Below are experts of layer 6 (counted from 0) of a mixture-of-experts language model. Rows are named gate (a neuron's input weights, with its number), up (a neuron's input weights, with its number), down (a neuron's output weights, with its number) and show model dimensions 0-127. Each number is 128 + 24 x the weight over its row's rms, rounded and kept within 0 to 255. Numbers have three digits each.
Before each expert's rows: "comes before" lists some tokens at least twice as common just after its tokens as in all text; "mostly gets" lists some tokens that are sent to it at least half of the time. This comes from a sample of Wikipedia text that the model never trained on. Tokens count by the router's weight.

# expert 48
comes before: " the", " a", " his", ":", " an", " her"
mostly gets: " by", " against", " alongside", " between", "with", " from"
gate0:074125148101143125108116140115115138125109154086129126146136181142102119147138120210117126126145107121114120128100108142136146131153127171108149131137113092117140138137147161174153101129122100138118128143132131146126112081102106145165120084070123162140125160114114168122165145097145105174146107126122165105125148111140145104126111132136172134134175158100147129061096104123129166132121
up0:168115095150128131116132121139131120097149114140125120124140106110137150109139138074136132122087157136141126118170144154117123113093130105140107139151122151151122122103111099062132135137118158122140140133147110170124137170159154129120142176182191103126136061139130098124101078125135145085128152111150099141143119146151122153133130122108081132109088124135104158189154157148152092119140
down0:155165133119102122138139130128118154141145102117117109132119140181144130142109127160091113097131132115111156221098137126106139145161118161119129135150115052141141154136108123146131117077121150125109128134138126133128114154155082144161147129122150158129114122095166130135128126084142168151166128082130135154187091098141102167158117111120151135094166137100128138136151136113103133102104

# expert 122
comes before: " was", " is", " had", " has", " would", " became"
mostly gets: " they", " it", " he", " still", " you", " never"
gate0:127104119149143142184114094155158121105145133089110161085175138129126133113096109111092149122123156143134108143157075122156120131122171156128131090126117086126135108133075149113091118091112168115137121090094141124157099144169112148175112116148108140119107110100131148146128118107120098132095114141187140151079095133116125109114100127125135148133145148127105159106132117126124195114126
up0:148112143150141115147114118124143126125195106147115102119150119148086152121138121120134135144116140208103133140151122132137117139109148115124121118139132126142127090099107106101115125089111099157128133136135169189138100135159144163183124185142133109138133117124120122130119133111094078120095152157198132120116093097116157121111103139108163138127144198130111142098128151119090142099143
down0:117123166134145135149149121164200142127102137128098161126105133100133141109108114137098116065102131107116107091140082147149131138175131123117159113159084116108124082104126156124090143143127150110096112150157082132166142144141158137125157118117108154129118122126120143116145113137136163163120133100130142153113173175129118118089147098130119141163134049116142130160123110138156138161135

# expert 198
comes before: " in", " to", " as", " for", " a", " by"
mostly gets: " used", " located", " worked", " included", " considered", " played"
gate0:145110109113118104164141155142107129101141149149113150115081120134091144170130139108105144144093120108049123149134132119090158117149117115121155059138159127134144109082125143112119150125164129129137110165089168124097132128129139118125056120113140122116116129099146120101143112104109148128159131117137126103082115159093105085151100144110099156155127144142104175118120167150136140091120
up0:121114132085092128142132163104162143147139147103117141127107089069105129167149118082111113143090103082094099157120116095080176130151118109126130077129153146140131117110121101122135151135156119134142146181080162115131116170145121130110111135147132110111144128147165119089109137139147128106158153107135142094129132158101105120102083165112116108137131171128118130133145131185161139149133
down0:125115162140154133123121086131083136114131132118151144166149089133147153095116088143119163146062163122137084122115076131124146131115102124129127061138098129147204068113131092124112136132161117115118142142106132125161161128124159115131115169113150112101114159115112099100119125129140084147174139097128157133111126124126123125108113159092140129125160082144145120094124109137116141108140

# expert 227
comes before: " the", " he", " a", " well", " they", " it"
mostly gets: " because", " when", " if", " where", " while", " While"
gate0:116120129142137111129107176132143119113149098160130109122141150096117125137133180120125100124152088126094146134134093098139129149100080167097102152151126148119107164132093140139139097105167158147175105146127065113167111152159145147105129124142132131111117147130139139126174119123119129114135163122174095108153105102125068119129165109134121149073115155155101163098153094147140161119108
up0:103125144113126133140117082112126131182096119121121156129101096137146173160118090120119144101129154118145102132103163153118155135135155125137146101145144136102131076086163107143095144161104084147107164123105182139102134148124121117130095136117099101117139115115151106122101122127113157158089135148058138176120132149151189128132127138103114112162131104117169097158137173113123111137116
down0:142147119133170144163104142132127150117128130089088088149138137141104101152130105144117111100138143099115095162122124128107122112198165163126157102112139171168137150118151102142119124106083113177128093134090125100125147156103078075144134107117100134132140128122138106125128153135126126132184156136205096149130141136129104104151161107146135130146131118089127122122131109110095127103094

# expert 178
comes before: "n", "r", "l", "ti", "nt", "ta"
mostly gets: "ima", "ami", "aya", "iji", "uta", "asa"
gate0:106125088113107132116110130143104119139131130127186144095129122111140110111129178114078124121098105130135141101170143109080107163124107142135142112139138148101141102112110193135126140138111146154117167118097096157093085154128133151082144092141118076112118123104126087102108130147118085096134112128186130154135139127102131094131154113153103133144112148102127112122118145168136094066118
up0:126105108118094137094094144129154151108136099111167137133083121073139117134159144101160143100105115137121096136154123097107163132143141111208137092106132141148120168111124157139120140142122145147138149145110109153082092129091104144123147112129096124111124131152172146098098112092120055131145132126173127104109153140101128121108164103095115132158111113126126119163141124142159107084114
down0:195146144107152132109134129195151118154117097114145167104134143145158083179124109121148169137118144080097138124116067131098146131084157134106122127108109103116124101166159105145149124150124109106145127159135143117123117133100126086133109145127134128134132149142165132105105097126134142111156128105102147182146132131102157131094166113158118115168105091121137136103151120160104117135175

# expert 111
comes before: " as", " by", " to", " in", " the", " a"
mostly gets: " used", " called", " named", " known", " changed", " names"
gate0:128109137111132132142169153184136123126115096123084168148124132107139149149093138124127125105189130118113101171100096132159137118147161124195119116100126142130119101090153145095151100150150154104048120123117128159145135195154123143118134136113148147110097107095163141139086095137171120113136121125100144160109140113087126132159127134124100133116115113146167116134135125119123146126152
up0:124111113141130128117083110071120111103119120115141142110100145156105150139109135119093113099103132147154116166107159123120104139136122175101136125112126118134175105173132162126075124098122068167128100078100107135127128098190115157129148158171121117164102149110080102106125123091129122144136113192142110132134109121146166113103144171108110120124099142096122107137113129125113126113133
down0:137104086144123114111122128122121149113085148125135138153114132143133107129131139148122176110159137197105138124085121152113141149117124173147143158142162145152109125140125120150143173139120111090174089125136140108140062122114114140103139104122136142167096114079117123167111118132135132146092127140164071123175084132092110105126146122139176097099101105150142140133151091136146166122103

# expert 196
comes before: "=", "\n\n", "\n", " The", "See", ":"
mostly gets: " chronology", " Starring", " episodes", " Directed", " Length", " Genre"
gate0:110079174189130123146082120145166089075171141114136127127118138059125170101134083131137151122125166099125111140122145102126134127125096142135124141092123136116137138142142107121125127114110137133130115147143116112154146136101125126157122102115085135103143146081196089130140104146108124187107149127122138148133131124140099197132103132143109116136100106131144151162161121119119104136101
up0:135096166160145134166075125164116128095190125110131127144095127089134180086123093129114132124119147113162073117113129152140116111137139137150099134088136145129162128146109087131168103132093132122116119133158109102169152127117158108136098105120141141096159149096169093116121116158092125160104146110121138160144143123128109184132103142154115097136122106109131140175150136106103120124092
down0:121116163128116128164177123133116140111145159072130131159102146117087138158110108092160123151145118107175090115119119101122123132136094091136110129137106105143107105104134119135164109148078136160103143108096156170172117148163139155134161114130113091113075141159112115129097128139122123089092123105146118108127153156137178127115086090100119159131131129155147130143155093125119137080156

# expert 121
comes before: "=", "\n\n", "\n", " a", " an", " \\"
mostly gets: " =", " ISBN", " is", "\n     ", "Background", "Early"
gate0:123086103136150116115136145122097097127121127091138144117143163128145093152097118131131115137146144114137111146079107173136179147113096123075130119067115104115126136106115139168160111168129143113104116131139105138123157101049153110161127140114114138116139124090132116131158111124140145162125125112078170130122149143152145146174150114096091170092137168120128119165133108120097115109096
up0:142070088092141120118115122124100088144119121107174138109152150128114113139093141131144111151136126140129123153084115149146182160089115112095128122114100125141119114093093157180138107163129130130094106166121125160129172101073161123147149174107114152096136118132135142125125106123150133132143133112101154112148137151127143142170167130094106132103151183096106158166136096130109148102113
down0:151087158128168082070099133117134118120155116128127115137118130159178099119109112091154142128135105110155117128146147132119126168115114116110152130188128165114143084086171166136113158141146105097118113123156120127139166105102123129162092168120135134102153140112115108105141142130149096132114157116120118145131135165157127166129154156129149097164162160105139136166133060122162112116137

# expert 118
comes before: "ti", "nce", "ted", "te", "n", "r"
mostly gets: "ula", "ora", "lla", "ella", "era", "illa"
gate0:136119150114145129132121125134138103132120115136111139129094134102076146128121122135087125146156109163098112116086116137099110141129109133085104130139163080125112170085116116116149091103122102114104132145099124134158163153126160099178121125124142087165092087085152150150083161136091097137143135142094182119096076107141134105115099123155159148127111141130128157152125109122154123180147
up0:113090130138146091132121070147148120120136110115163140149136102105112146134129113112118170070124093147134136143097104129127144084109094087126107105123140111150110201100107123121120094125128115131149135131110141157135127129091107150159134135118113170140104126141165106106081162107151184137105174101103130050118102100129133117123130107146138138139115125132132166131107100110120095095145
down0:124153120122105123116146108130154140118140115153158126129096102111132136112148143160116142126118125089127121119090035147170082130071127123146112125160126089123144117143127111158110136121140122126167154167119099117108157105123088122142098145121156134125129142145073097124093131121134123171134143125153139148073108157169140143108156095154105124139176172145177118102132154123124127163107

# expert 241
comes before: " is", " was", " are", " were", " has", " had"
mostly gets: " it", " there", " It", " There", "There", " This"
gate0:097091086131123135072146099126124158132158184125136124125165113140113093159142106141121119171109116127146152138145118085130131157140133109096153172133106114125150159153165118082084157131114122099097124107091103111155149121135115133117094165126124153107121088123104113143108115111154137155102134135116103123102135136145098112102118134076126140148114150084167140144169167166134106075129
up0:146165159111126139185112127139144066121077105106136130119104148122153149148094113139161121114150115151158111114067134143143167124103112124141102100130144136093105119123090134147123098148099126163167112162151120107139126132118115105130165110152146080136104132122161124135136150106094112151117100146139145167132126116109147166122144134150121128101155104183135127134098092123112128199086
down0:143154152135136129150139116092115109093131136109166144114130120124147151127159103121082136135093155100102140091127113148117123127126099132115146109112102169151083155111133151116139122126123107136124091113143116167176184099112164140113155129170129109079109145170133117075177175150138140108153097126078125138139101165136149118159129162139109163152137098123087126132131134149076152122121

# expert 157
comes before: " the", ":", " States", " a", " his", " New"
mostly gets: " country", " city", " nation", "Population", " politician", " Chinese"
gate0:090124139140131174141112153155130113113146182114089153110080123134109140140155117138128137115109102101109111126143130117094139145083164098134141148164123125087134125082105154121100147149126114116107148138094128135110182166131111143132142162109168137156126115137139111146185101173099111168109131117113091163139144120058123177126121142116132130141153142096133132130154163145164144160144
up0:093116177122157183125105140141128168109139144119098142137127090121102159126146142107154120143128145090153105113112110101138120135105164083123121122129116138110137126098092107147083130150121175120127120139092123154134125145131137143092127150132125140161159140137107110150172094152130098184110149144149105158096191119111117156093175170135152107147149142137174136152152164091149142118139
down0:145146170095106141147127123117159152091135143103164149134105126115125172148127120085105148143145168115106104071085121104148122142109130136118100134128110062143135068155142127114123127135152138107112139126126158114154140131139196111114162108137162117098143130089109113134146107092155128148103098129123142142134123108126150162143139158087142149176105177120118168163132158108103163116126